{"n_layer": 13, "d_expert": 192, "activation": "geglu", "moe_layers": [0, 1, 2, 3, 4, 5, 6, 7, 8, 9, 10, 11, 12], "routed_scale": 1.0, "balance_loss": 0.00621, "balance_bias": false, "norm_eps": 1e-05, "tie_embeddings": true, "optimizer": "adamw", "lr": 0.0011, "grad_clip": 0.5, "dataset": "wikipedia_en"}
Below are experts of layer 8 (counted from 0) of a mixture-of-experts language model. Rows are named router (the router's row for the expert), down (a neuron's output weights, with its number) and show model dimensions 0-63. Each number is 128 + 32 x the weight over its row's rms, rounded and kept within 0 to 255. Numbers have three digits each.
Before each expert's rows: a language model's description of what the expert responds to. This comes from a sample of Wikipedia text that the model never trained on.

# expert 9
It responds to: Table pipes, colons, semicolons, dashes in scores and coordinate symbols, plus short verbs and prepositions such as of, was, became.
router:213143158146093174154106137101106119137132077159162123204118128070147121140141112095139108161172065147144142134126128130094103138141177140132160133104126083102128169146099104183148141110171165
down0:127110136187135171073129136133149130115082077118097113206117162147084119125164087108126081125157151109172143117169184136122162105133133152137176116069130162178153112119152085149114108103141159
down1:049113104156072149134056175072159123127109156140067082151114056134125109126138134097126109075083127150152069157150100168201131121148085145149172134097191122079134103171126100061123149152124146
down2:157197148107146168100146139098126101143107140068180135134166160140103072140169084102113151138104131166108123121134125048131077199124152137166123198101159136130097192181120122140181184128128084
down3:188141179049111163095106121149154181186071120148200189154143137124134166129090079172140144085122146164104126052143119119104116137055132174161134146161128126122147099113132107177149116123140152
down4:148116099153079133130140159145062168105141063125186119100131091128179159111140077184080135159149099166163127149091187140093162154087156122152110173092091197129099117115088119158101149124109091
down5:140137117129138155087049151137139158131128152154050109182152125138151098131181149106163121077141084108115118119102104088093099113134138130136119149165171135180168118108159078089110141089142142
down6:108113111135100109115129075130114145127160148120102148096153147126144172151139192125119153120086124078122167103129150089108181149157111139147189096193117132146120152099116078128120123078147081
down7:134072175103125204090161119160120155206139184197208157144102104137102125143055120121107064134177083098124166151115131127092106131142125137127158137144077150127089110063138124079127122118148092
down8:066094098157173145120073157114148094130125140167095109133137084073142178110117140153040139111100147106150133126147162146118151121079135145133174086119118162094117121141107133108162115155179125
down9:107125116120153138116071102099136173121098173176011143080097093122133103130104159144199127149140109132073170139115121134211054118166149106117162167125122087092143072186118130162114167143126130
down10:126122178109142115112168144088133098053110132141125143128191135181095119108073134134111088153147165134119117114140150135060102124102156060150109166118072133132132098130152142139142123184129065
down11:163127174188096047136122092107111083160170177109176108116130167126124121122067131087107133118085129099151076114162079081103108173134130094108130083085078108151191166135141124135117150141138097
down12:079111214138147127094109125159093135182115153160000108112154088071145104139176131144098129142121134135130145103101155100110134100105122170147156170099099103076110163100145153162137136105069153
down13:078110134153132127127136176162163127105105145129168153110138198118100212158131091171136137099048119147129127104145100093109104151092105157108141110095137074130081119153146140145183168169134146
down14:103184096140151122146098118088151132130101126062123108088147117072185138166188098148177092152088168144109163091134135126219159173123118118191088171078117111148108127093108128090142148164131131
down15:116091182119121171134052133072150094138116136106239109109144115148112133106152145108108079111140163105143229069051138062121114153163103160147042075127174134105122169107147127122116126142157141
down16:078145210135183180149126173133116131102051144148155132131137088126110152116149137133149140087100131156085142133134071109143135129093167097149092135098104166170108107135048110151173107128112122
down17:083167087140129146091163186134150108134100159110036127195146059107091128158088162115162125137120107114121133069108133086075126145104152115188097160167178107106169164118112129080136175107068139
down18:084159100111107106139136086156156135123118140180085135106071133174155136126199140140132162115119121154118108105131153108107137149160115086146181086056125153072135165137159124130211187183072190
down19:159083154043155156076143096126133143102102112149123156147128148065116158070090171126083122140103124086177111129132106178122169182134119172107105156098082102121156037103128123141163055084110163
down20:155138154046129099099100150127109126041170161119144097125128130148038153109164112168078113060099138105176139127099088111155129099081182117147059141093125144134080112101166142082148111098137152
down21:054127128137158102090174139104179118175203121095112110100148082127117118169088110152104153092116099143125062169102159165134065128165138075102089112147124176056114103123155115076134105094166139
down22:117168129164111129173109159148105171144107136124055106139117131102114094140184128116091155141158118088054105178126106088131161159123141139172142100155164140102084032131079159096107166130096094
down23:058148135177106156142151133147136120102147146142217109152097104133150112202147119114060107155114161094167164139110175160121125151139140137112163143167189120189093114132137090102136120105147104
down24:107143126178090056136127084141184180150161152111140135203056140164090143130170185111143093136212096204074112109123098199125136098138203102135121135130093128100144118123109129116166119040106164
down25:134163119115133202155181135136161118115072099087132105158086124126109086128152163150121117108215115100134103072162120103124143134157107163175152187079160112123174118109147101101082104127097114
down26:126153158142141113159124161118142112131128043143112101077134074099113107119186049146161150050162096109120122155082127110134052139132135065219148150134143100088148192149063131046169107120128123
down27:155196124090164120147119083139156099148076162054183079121196140094128185114149143133153167142126127170152144085199108139141133064121137113147088132096092174122150167116128115137103092095099146
down28:106073089118138188104110093139142152144151101182157101135146121175125132132069114137092112110173080120108124126065150123125083063154125113077114096106071159170158111120147136145141171102141106
down29:158129138164152069110108163152167086118139107118146084130084130161097113119147068121152127195151145104159118136170103122108073128062092109144150144104134147127199081168127161134127120156113141
down30:175154080103155156190113130113123148101086103114119141142111120170076101123120082150099143115111091159118062084151102105108172087174165173098080172099132103123108185123168086154093073069108093
down31:142124145088155122184157148124106155089121128088094109120178119129073142158127135169091090077119141148109062110078101126065139135109111112118099165087117162081106127051149165095145114180098078
down32:156085136114110122182150098105128158149095125192057142093116196094130171123137084141172135134135097082121134135143126119147152137164064132058156147133124113123140094121113152166159124117117147
down33:106108154127111105117145129172085104075187108151039150096089107171122141129183086156151161118149167101134130190102090119094139156116145128069136111149080130123115098072169133114177138090175165
down34:179137144124166124116127104109117114166154137071193110186100139159113166144116171076101098094111156086101100190157124086106117076145127142124159127123143182132100140114058093125161104148124079
down35:121121150149107145198134163117117137088164152132255132130123158079169113079125053158127170118134144158148157155095096123196104120127192124168153151157084088166074109121184186076140091127110166
down36:147086125170127182144207117095121132160096128119111121133133126134085112101175172107166076078131126091076117070129110139040121193109163073134144137122090043120101101122129067097149100104129163
down37:100086126176146077057098100149148155119178144069097142129151079101137085103073114118123137123143127195134083148086148154136143115099176153134086101064148116188105153128114126169124103125098165
down38:120147149120168135106076125089118149083081194113206115178135112185145119108130125075165144138093151126127176111170083127125138085104102152124131123122122156129147138150093149127125085164187166
down39:184087099079154087105110119204122149110097143157095124096147125105063080123132119095122112086141131144169133124100104081056129167099150148120127133160168098158098120131154144172064112188110097
down40:142112127154097102110129138158090177102176132078105102112122116133095125118136188139134112113152139111191134146144140104048127130084151120215075098117125062130070181118158174102199086103156183
down41:137109115177104137107108126110174175139117146163049091124079106186082118150152123138150162174086141108134141105172069118060088123094169156191140116139109117114196142143122104133099107084165131
down42:138180149094132095209111126136128113125188099082103171103160136114088143100142064159133106065128118165115148151086137094139152179151156200122126138187133149173150159096188181100112092152124122
down43:110110131183121134137109121118058127125130145147048121108113065119091128095155225082164148130143123145141178106148151140146146195101094160180159089125111115060078115081178170131136129102118139
down44:131145132072154125145087168129124193113139113064046089122137152098103154174165104153106111092161166123146125143180109204078096100110120168124099117106098083114128189124126078163119098184124162
down45:145118154105172151069206215110125126185115078177135164142132095160096122041090108086116084121142120124061168127103155140193116115120146128139098135140119153120088129121096092142123045125137144
down46:181128100076097138136185122149171158115111121177111120093199158177132136198173134145137089066106121120141061089110085137111125117126183132153124103160107153079128136178159099128116123179141144
down47:121108101065129086134161147115084170125136126106085108097161177137152144101098139208119129125127106162160137220092140190158084130197141144109142100159110144155119126140122132107172118154157110
down48:134141147176150142132056103156123121148051111169096212117152048129165158118129093150081108098114163102116099163109169208125054086140091149070190127047135150133130160153124115040126197119152149
down49:186140199070167126147151141111146093100150126112188158150149091052119107130198092175110172065116134133096149154081173138139138141128143184134077138135183164128176114125147104124200060160104086
down50:135159137101184125147128177092138123197126071109073165115042185071112104105143129136139127178127162093098095129065130154079104180164114156139206095155118154106134073135092111138162092131135131
down51:117081143155137155159133132124127115084103079105148104124137139131147129119132098125123108131091125081144152125126132133160081065098082099125138133151115162103113060193122083056136194106130133
down52:193132158127186150180148081075120143130117098148070104159102096117134142122150030112109153113155127068146123103169105097126109144086117168161169130094143119092125139061143033094142159138198110
down53:159099110107117139149144136113113128046129131104044130148142133152111090135083120129084144172139146142108143134186186120142164149166106205069201112126142136150188125160173102112131164119132141
down54:119106141070115127158183119174142135113167150048228110108118116131082184098081137102165137142175115095116163115195121111127118127131067197144082108160064116143116097135174135162128139142148128
down55:104152126092186080138113149070141150166191123110132115077111108179048151102116140114186108165078176132156127148162123136146141100140128083105095123115135141153116051169128144173086136147084103
down56:094176124107155166162167193122129143103184133128038154173122110126082079129139129087155131153123116084122103156129133129120094139098127075114154185131204142124142103139140114097139159143146134
down57:098147142195163201190147128125131058135086147102149138129158174110191111112137156144101108143118110130100112137127169076129103108165082202116147139169112121155098113146095133126153159145140124
down58:141109097165130117086107190100092180172170103104115111145140108162171085114106140162131124154152140116127116159102140104114097098156129106169172195152128146105101065122166153132125128077141142
down59:165109147123101117098158104113131154142190148214212152172104084138136148196128155115136126089121176138130167127132097133115120118140158120096104138130108174106113098112184125070115100156142147
down60:095204173114099108111044188150117082157124138144148138117147105176138072121115146123112170165126151200156104124127119088154150117133220152121125120127127182136136149159146173129120116094140101
down61:100121180149138108147100190132146167120120183093213125123067124143131139099128160114123104094159112164102082141171205170195130158130100127089109071147107121142092124147127162097099130124153169
down62:086107117092109117134078131083131067087161121175104158142094117158113116143138176078088104107128162130138106137147116137104127145154062126138121147156160153121177167143104139070127146132160134
down63:081097114134193110122128133124127095088121126078000170119116083092188127116153192180159093156068136107151150143098121211137149122130106147115161100139096105104121165097155158121106169147136145
down64:084155131121150115095091102194055128146076203066061114145165083079101129109155180172140110074149128120117125103081150127130155163136119068166124109116100139162096110073131133094122167094079110
down65:124127143154095156113108131129090137150064105066157140150071186088160103090098120101137128169181127101076151103148163078126132123120071162170179121130125200117145156122074111166175169107140098
down66:141093134149211150063109096145096139112113148098063118146136107120143106093169148148069175082134112127098158188143157205063163102115152022124120099091110120144114138112116116110117192113138085
down67:173127119167058151090154127142126072107045126127152151098123078140111107152075155138120104136148116142141141109165184091121094195127127170106135097101182154126130107149132131100169160103141071
down68:122136144095077142073170094189131134132160139099119148098180140148112173118123182180141141109081121145156112137103171157089054055124171097109102129183057143139128138189132122112134139080169171
down69:130126135159140112100102096150094101139105214177149154136161096115147145156143077174165092084127175138148132120062121148125096127127178088097159080117110133098097213124158169146115171097115154
down70:050106168084150074145106127144139127106119085123142167085141133150143069153138179131130114135123148089164124134155089090136087089145147110140153111087145157170134071076140188072138108105161166
down71:116114140142153127167157143122148139119142113097079158146168093128102130165154193093095158167162146147080157108108122104128139140121164175150090116124123127167132096111117163120101103171171187
down72:150115110137082131085134163126108201203121131155144202123136045165195089065079088099088140150117142172120167137150189135179096102099165138168125140104125210098129081124161185102083115115127169
down73:124129137120112125117144183102136150085160042098045143096128148160165150103148115157224152087093134135156122143112102068080069084121124136106102142193135123121139071160125118088159119117155162
down74:150129089070116103125073126148143129130073129173120099149168168133103143149151150116171173169101141183132074087109137130092167062165154162127081100101148147176130104099127167148079147071043160
down75:082117113166118136105115110109161103082154183139255064127107152141134100134096111112077114089085132172128122090139124119174152123093147113134110134100131143169063079154111093107082117153161095
down76:126121170133137124102141132168125119125090172126161109136227123124151136160151105159092099160059137131177106098075105143161123096112131122147139119172137106151124141146139112073144111094110123
down77:070071107135156150111155144135118141145068181165015159115140103138109082128101179125127118110138125139141122104089115153120131182145166143166132119140060163112151171122179101162148155095144206
down78:179190140166097122104058102098141132102076044121111158151161130190114115100166108187099135087165106073150155049146143135142041135137074180164096104131117152124124146157152054149073128132174140
down79:091093105180172197138071163145161093128125147139102153087111116112086142184127147105139097072173130144142101101136123050168144129111110105143108102121137157192076074150156116147123112130127087
down80:103163109128122120182112152169118128120127063183068124166152101069137082121160093183123143103124118103115153122090144079156056188149132075175173174093153158110107134180105069099196140116078106
down81:126151155080138151166168098169161157158055143181193129107121108159132136123174094095101169092070131097136171130149119072148162152073072155147168167117136146120120079162125112183172123150099155
down82:138163149102100180191136106152128162144106170155126158118136168098122137127070090146142127076148106166116093106071067091104170176180115076063193130135146148177073102149090122130133207106178117
down83:131115155128148152144179192136158165122190135088162153151133145130089100128088079184103113080163087109095123144129157118129117084118142109073126090079050103157138107156113121109113106173133155
down84:082134174051124147099151160157140125157106138108010132142167208166152114136164141124182170137112156188124121076127135175074126158121064162117150141131173166148157109155147101104134178126115135
down85:149180127145118134143174099165106110067150077106176154102129124148152182141114065150077127147098163112118079170147181153142184126067145175164064212061133122137175196126094161148114134130177131
down86:113111180141096081119091148104099127121152119067237188065124115101102160083142077140162112155110224184130138157143143062195112096142113141164183171073066102094140135118141244144141070174095103
down87:085084066114132143086092117151087154128139121140114115142090058145134129137155133136178075128183111120104109122094151101147178174121170139131079139089141094152085187149106121228133118117152114
down88:106102135158146073112066142092141128063151154101178051087094109118073162181124146168097139086106122140134054169109131138113134137102147150113086135086154117112062105122160163102118110119162163
down89:152076108092122220129132097178125144149122126130126095129138101113111166132109170138068114109152143150176122100085113103121174171112050089139118125119138077044121130103142141164127141141129131
down90:147211100131074172140160109134170150125148143105211149104078140228108146098115104127139095104130141157146147071114176119145113106089080121150129151142134053133129155148147154149160159145136098
down91:132090137144167142133160149136166129088152093119082187158156157102180121137152123134144174158150103101100155133168095148102077120132138149083102038178066059136186131118157087053147179101149126
down92:121138151087106136109119105081157114130138115138188105153057114093199172079143100074128114085155147108129123128150060082163122134125126086125113140101176104097139144202137107144092136164152124
down93:161112155144146108109121119087111140177143169077213141139115176084127185110108152158142109083135160134094150101098162128098164077170073166134089129111145131183154132076155138157155106173099121
down94:145108149151156085104119169113171142133092136095142111126174114147096105147135082139110123172122113123142142168131174177115132073145123071165086070149189144141095098117131138178161157103185140
down95:092121094166127125146155129098142061161159118111128083075094091058136104114118149073167153153134141109121123151133108141156138143124136128124128144173125215071152123212190157129174156142135090
down96:166129150172144117115121142032151116131102082149204101110077080120130174119166135132137126111130135105165142109146129171158159076144115126111103167159125060027094126097110156111069131174121121
down97:141125146168092143164102133129094130172177172171174120142152162119137138140113080110119149068125092118139172175117128146116126132154135160136090091163065116127131196134157056155149154110098097
down98:113073166190139095118165151149111156100092178178127140136094082138131092128170175101196096114112101180067112077174115104133146137147185101089156147157125111173149128096116099087118133173175146
down99:102097118077173114096143127179086135174129162135169168090131141096083109149103100159134168127128130161126097126161132125136147182082128104159173115142154135090139116091158143159125170052136083
down100:129165136084154099126114121149121080144115113099141088140160181137240135175135141111101104193168101086128056177137115149107137054084155099109116134098193118123168174167170170113203167130153138
down101:206149129123123144153129087118151114090135099125194160122082113162118169125115136142128120121131033134131126065146147096181108056152127066134120154098128090246082120154128125142113162167122075
down102:107132077124065149060082152147138182154074119148187081149137120132142158113146109178073073132099137139155113077106126143115109152138155124185133203094130214082138181082168102183142158121108096
down103:101175196168082174122117217083127120128200124149183087164177131200108110126127092156127155099150149126151082110126156066146108141173090131105152145180186129170116168122068112093150143130142099
down104:135127132112173151146092141129120143118069146134015158191121072122140129197137165116165142136146079117164118129061158190118151139164134119104147086138149109146088168165137117164079151117143151
down105:117123083119091094105145130122105062083127077119173159182072116098138137108126137115099192141139179107109085132150126066121131124176111106112136124096199163174159139154090101171116138144172143
down106:109143162142081183089158127175115129066150086168132111117144112140157175171136126143130022133112132132133102165182158157096097156107143116132151112103076152111149153109111175177082133177161092
down107:128144127117171121084134136156132148075109141112124131112068065165119124129103142132117127127114090093078128159147180133155167130161144161201136118158100065127170142152082104112123073169105113
down108:163188169050086139054176144146109102124152128167081149142145127210122189156124078088190088135110145102081120164145104129141073121146119141051095032209125071151180128083117096150185088131163134
down109:149095130108126101089117088114165119142110070142122090086144111123202113094113186142078162140100140108147077112120179160135127124093125182178128102148168154126120111085135122096138099131168166
down110:071155117139093188111170107109091156154158047070078101103154140146165131148156135119129130072050101167155123105118167177128113130101157119167139155137077121148077084087054089121131107107157161
down111:120081118100106124133198061120136094170131071169114149108139156094120185113133125112086147100105123074108149174144165096079135141090190148080171118106141128121122142182132072190144126119114129
down112:096113121081127158111133096071130107142138131132053131127129117144147138116108150102073104143193114085122159118140171139069123126112103192130128141187161134171145164127154146125139189102181122
down113:114144135149139107180120163115158109152086181169147109112087173122172168155155125086153126079138091049079137089133036063133153129160141176100162140153136107163115073138098112142159141155171210
down114:132125134110122179126096140166077129150166151160109093160148114101168121068118165114094135080178119087132123121168077123156148161103139182175134103216156117096127118082090158164150112134119112
down115:132086060157137096162213102156117163103183104154132103121131154124112137110108103114199126180174116111115173147205155141082123079107066135120106106123145130175180089152126135134136117109159151
down116:101102115125155176172144161136166112099124134132000168180104086152136078143135155132155141149122118130115140136087128172174152131163178104098117100123094121108092137143133064134141191147185144
down117:120070135137135172135155150114114148155099112154082092132137196109123134046119109160114138140118104137090103135055097146148130128110115124106190090142061191139115124054101097176128166109081085
down118:144130122059168182123073113111134109144142204173138172173119130107105130141135170075102126151111104138103193172150103163147201172121125107104154114169140070078143125169126126095158102121108119
down119:144116116133111141155104122109105135106132203116039168115093109114112128145110139162105098106127142123149135145176120142095117119088077126088106135126158104149088151098103079145190156120164078
down120:151154132120111142147116104160104123133073117159117194175121116155175129166202124140126144130105112101157156091160115087120085075145104113138192167177146132200187059089177124057123137129092143
down121:152111079106158174133151078086109082120109148155095137106202152158141135122144166118148114134152101123158124097100164152087139105082074098155131154170112141159186129233135081118142191129093130
down122:154114134061178163145108097190165137117163117128019173176179130129039142164141126145158138151137106117136190136141138140137169089121082095125118114115132144121157141065156137126139193109173087
down123:185149123058111111086077130153156166145173132200135177133117077197128139185174129144168156101152169113124161122120060155153130101068170084141102110138152155101120154102137144108130102130086099
down124:104116115168155159112068105117142125144108140096134129170089120125124047159068170086142110100139140065148162080169159068139154143125079154120146118147118169169114167177154101130152175150126164
down125:144086119084150184119094096074102076120129124110132119146116100152152102093141170167119104136161134052138170132115158139106108041122067101130085157148121163142167169138138084096160183123112130
down126:154081150070112166144159124150129132165122189128000084117121088168157169151170173099122128091130169127146145157176078179116157144107170143054107102155152084103170130162141156122089129104169142
down127:170086142130095109160151157136167162167166059161174146148079094174113090152149086104086091148103178207125182145158098102148076116182136154107098114113113142108122092142155132141118095074102131
down128:176090129145130152154129125170141107111140110134031074132109136118181156129162153156134078101116137103175122169169115137151094154100135089169145113091170123114075073197124119164178175116108139
down129:123121121116199088117134146090179064122154088099099164136074189076167117094093182119116112156122128094148170057168126165180147039114143158156112143156134118140166133100143142068086145131145145
down130:081151101153115076122127111163130150132126108102056155134083122137131188157160187095126131112150137154132097198172068179152126182133163111099097093084133184096191146127130093142108140128136157
down131:126157069201125105084161134093105136111160107064104194123170137145088096085137157112120122202131169117107119100089133165168077159130170178141080088111152133123130143101170144166077135137108107
down132:110127081047121124151185108160153150127138153131132133167074128178097135089187149114111128141141169165102111178157159105107135097134153146096045147099139122150151105107094161166126111132138152
down133:105104101094129168181140155127077111128143103098166179145116170094113107144135131155152149135157121161103125113113146069131119068141135143102124136138097100127167133203090115085133127165139111
down134:169085127136088080118142129160120124149094132109064133043138063127127123092148122125172138124096176091152181092117153154105130142137068114171156150132053096181149095167133117173124104124106126
down135:172132126117152137092124106081154151104128119109087129112042113101122088129146133093172129128176135121127084123148119106139110083135111117144144156127153158071207117037093120116147159186106158
down136:130156153191117089081121137108113124143126135057146094074124167170132185126162194096084063115123115122139154132094146209134066108134128070165129125163105134122109102131103102167142107167098130
down137:085136118211134129109167103108129121091102132148154183103128159196140111075132149082136135123136171095087103080129114066111088116168102143115149113150153179129135136107105110122129130118156088
down138:140130141091104105116132166111128175090156051092127079140170137143134084109124139164141080150170084130177145099116148134134119156170116196124116108147119130100150063158153121091114164104156146
down139:147126163109095146114088105134122162057115133156190084054154156146122092158146107109167140115138125115158211072126177149205127142154099164160109091167109190103139139074130146082141069096161148
down140:168108142073138084036111157140096133158126155160055135163104127186104100123071143050162187138170132132097096141153061124121095138087185093081067102137181129125136150100080095146140113176153115
down141:149111087101138110142101143136148097135130162123154157143054094109099169070131117174175121147152189159157130088195124124147121150093085120121074127121122139091097189119140167109021178106142139
down142:108128126204089143135101085081119118180058126138047138133145099097138146085122130104123088165102136166130126139129128092116095136129127101066118172174127098129202133142107127104113097150117138
down143:101129105161090162107075172134161104139137151098141189143108117161114110139179114100131081135108146145119143152151137117106068126085144139089077147132144161144103135117142129152147103098089161
down144:137125118091169200104118100130152083112112112116014111106178127181157132110070162131120111125133099084136161097135173148185132122071080154161126099121114108098113139082120140161163149134078187
down145:088119175127123142165153126149206071106125189084056089115138150114112156104131133159153144113156095071154157122149068130170105132158142202132084157151166100136122100198170136162132122093067141
down146:129106105203144136108165186114155089152135176085099066119078077144145122137158132183112153107113099110138085128093150143086110140096087105114190096125172126121128143178115146096142164161141159
down147:149130115199040126049114138140110148177175064071140128074166156181138164144151138083113069175155073151153169109125167158131164159143130148133134161139115125121116125095106212142181138096136113
down148:217170156118117129120117134116106111159106116154223151168110165119165129117072102143102089169167126143117119209167156107126119173176122173130125117151098099083120154144116138136127113092145185
down149:110114094106146208102190134167171157132162103134197150106095070122098122131140178129140104181150114118121130157142127157157185111145088125178147102126109134142077101080102166174123196103108090
down150:056113128141110144080049113115124201108117114169000153178178114126153094156115108149142116122134082132131123153085080123116147141124136154140146104101124108145135139100126132133176141091145113
down151:080139159150151104126126126130134093081054161113082131156108132135084113074160156113079065127118171114095146121136147211105159099142122108153129174155144076117096075066124182159161120141108130
down152:171131149127133120181177147116177110128117079187093132171126130094123147161139108156149185155199133095158144114121090141074117128140129144138151163112156147080185086097132129041169182140150179
down153:121166137136130119133139147188146125193118173133088057145147101036124141190141113115140127127155156110176139150117114097139093146128116150188126249188162161119082110186173134134142150063126146
down154:119122201086108121123137066154123160145115129101179129091111110079149133166059117097156132137170179129119146121130170100147134133080117127134083114097147109175138099115150159124116149123105115
down155:190129074140101125137158159035143086117179144106109101051092124137153193157093139105136164104051134115085078126147065165037164075153117120144140157102108166144113130137122144064117039143186181
down156:154145154108079109132112188105094128163092170093201136067127173174063085148140119122152061135073137183036131103134122143199148151095179111091085139132100147121184123152133174155078163138117149
down157:108146093145132098145091119164117130091111152167057154140122092085127137077118116095099088165104146124090125072208111079115126131079143139164132110148109078067121111144109166116111125127156117
down158:117111156121077107160161174088097105117140108127029143096170140106094090098125158099127111151090096101191089144119101101104108135067145143170084130099120077140117109170173111022132115131110127
down159:110205097154122112118168117102182160147136149091143167129103151133110091100097116178124117139116160151124138083098162190148127114125143149135096118148113148118116112122108104136116119104093128
down160:083114046111134220205132112120142135096175142114188105119068151095111136104090092111147112061156052170091130071127176100201154118100125091160178160124081121108078134152067142148171125084147164
down161:125132195148090133132144144127121134094165093047156117090207123118159159102129142175109084065126159094148104108132138106108114164047152159127075060122076094136089160130146150142163119095176114
down162:128152070106090094105155065126091153086135093113218154052105112131119130178122073142085108172110141125109134169086183190120112149071134085194080182074122076137137102126120161128119127102095082
down163:108124112122129134171197078120132188173099157109105166166140079113084051093158176114122042133136115140088130106077125188041094143120141098106138089097106092110145135163135153141196151100077191
down164:118139074141205202176163194141172117121092153157059114115169159125076155150153098171149156118089070114116044105131102135096119098128107083175194175176110105174135078127131085123112159152157108
down165:120165093071112105122136196102126171125133123072134116089135169097162156128139122101075104129170165130114113097127127065122113142135139099113110126063108109146090138074125125133097163148099106
down166:134111184083142126149160096058116113096137127191087151118167168095154148171145125127198101120133149051077121103185097140105080115110085146119087135205128178128148112152084133102139112091139105
down167:137148148095143087102151150096146157127119123119222144145150190141135088097113088132105094080126155114114110127156140105084173111050181137102106162142136123189103147096087146066062111165117121
down168:160175088155151161151143125172134153138051145132105148096159110185115121100142113195150097125133128128118146194122125139162141116163104087108128144120173150087106118149101090156154109088158099
down169:110142140166143152096085145062084111171063076125123133168163114076115094105128086125100098116126118094178109083163124119102114075154174150202111122127140113121074101191105145118108126074101178
down170:136182169156100123118107158112149117117178120129132149117071109133174164152113098154113177122163152163041134133072134128160095092107125121155163106166095102080191119096143125130168110130123119
down171:099132108066194158103092125138147141121112143160000094133110119133121118110104136124164095127103131137092183102149137171114114140092115150095120071147153121128129137170116136144088147163115162
down172:210097122121133101125129114078144140135135103177196078141123131116186204110145117144118127184126139166139127162149126110179148132102120127146093119148080121096123120109116155118098115133134144
down173:126145092117128136184152158134124124089140124135166139187148137144119132167127084139162115145161048135102143154148110111133140138212144072146100144155066157102121155187099171186116146121112131
down174:148134122130133114104105145132086091112151149184157149091118174103221173191107126079101078139119069058138088120122057209140153165163128083119090135113128117176137164074143148112087191144072108
down175:143157129101158117083128080211195086175148144064104119147136151130154132108119182108124124104113129102107195158142169112099116118160112096136137105143097054126120217124112074096196126120135136
down176:144119124118090175149106118106133103122131073210079114147140150132157146113107116146107073121108165130179145141183149211162131183090134173139154111105125128114109117114162173079138117157126065
down177:171182153121117108117208126121136125161118105049237140088129159165135146122108087101105130148146157097121138133147109090211099086106128120153081152086122135106113094181103179132168139134125097
down178:180104090061113121096090131109117138116111113178161143106071086140124094122123092112112107159168152143155090129141095167156137094110160075156109084082222131133100144106150128142092087104084125
down179:150124119176182176132170097155157097077079132084126134124148172121170111162134170118084121156126127175130136100097115100129138139180122161095146142112130114095083073182122111068173125189077142
down180:111105126127138110195157083151136128099075051122128117138147091191104116179156093130155046118157127127168076094139155154110158091123230094113098195078100119140115090120153126149116142163146159
down181:172090182111113121093057123129120070131117117131069129109113110109162222150155133113111123078161198149165175121142160140127137130185069118155141071145101134085109110131219147148088165182105167
down182:134135156176124091111109158133076158104159124084185116102116138080085109157151171169096086055145119096162099116142106141132156172058088164088099136131137083158157159160136107093157064078146188
down183:209103086149121145089196143183104140089089106076022133141101106096177171134109169140101077139130081173127112145135177102114143080151107184105151142114091112115133123107148150137194063103135112
down184:143172172140092117137149055131132142103113090146110104162133134132104110121136136120152090125110104158146172175131171112142133157103135102149136078143101070102150170179131124114169139131105124
down185:150121118124126131117101127097135151085124140123145101083135058169159093084150148132138044102118153123135117115169172095118105137137111115126093100066156077072136092137140119108040062075112139
down186:159126112115176146106108105134110172114131128080109176109119065113107138114168120121146088098140138074179180116086151166158164146151150096121145086117121156062130081141176106103085114072134127
down187:101102150109142109094159126067148084198149125178123184216120156134172103165138136134154173160150183180128129127094153140116138141106107153183156159103156074124142098123137175098154073152092137
down188:126096099197094197153029176121121102146153158203062145112067112161133137178099166097135101068101132142121138157133140150130180163163110182084114151095150125112123088151093125132118194110102113
down189:145136183174147091133146137091137111137167096189130092122099123104206145142185092135118103099128128136167111137119099168125055129153135173175158128083126143081139164131080197116119125202151164
down190:131104100141103153144102080140092088097175144119143117086091039171149079070141180099119086092155165126155159131110120143097096131107082155114107108129167108112157153159164131109118108157135177
down191:144080133139095167108106105156108142089131090174086034096168113168146107098107150080080156133090120132099019130133104092067124141169106187175141111103179145141143065090160134131150127152137134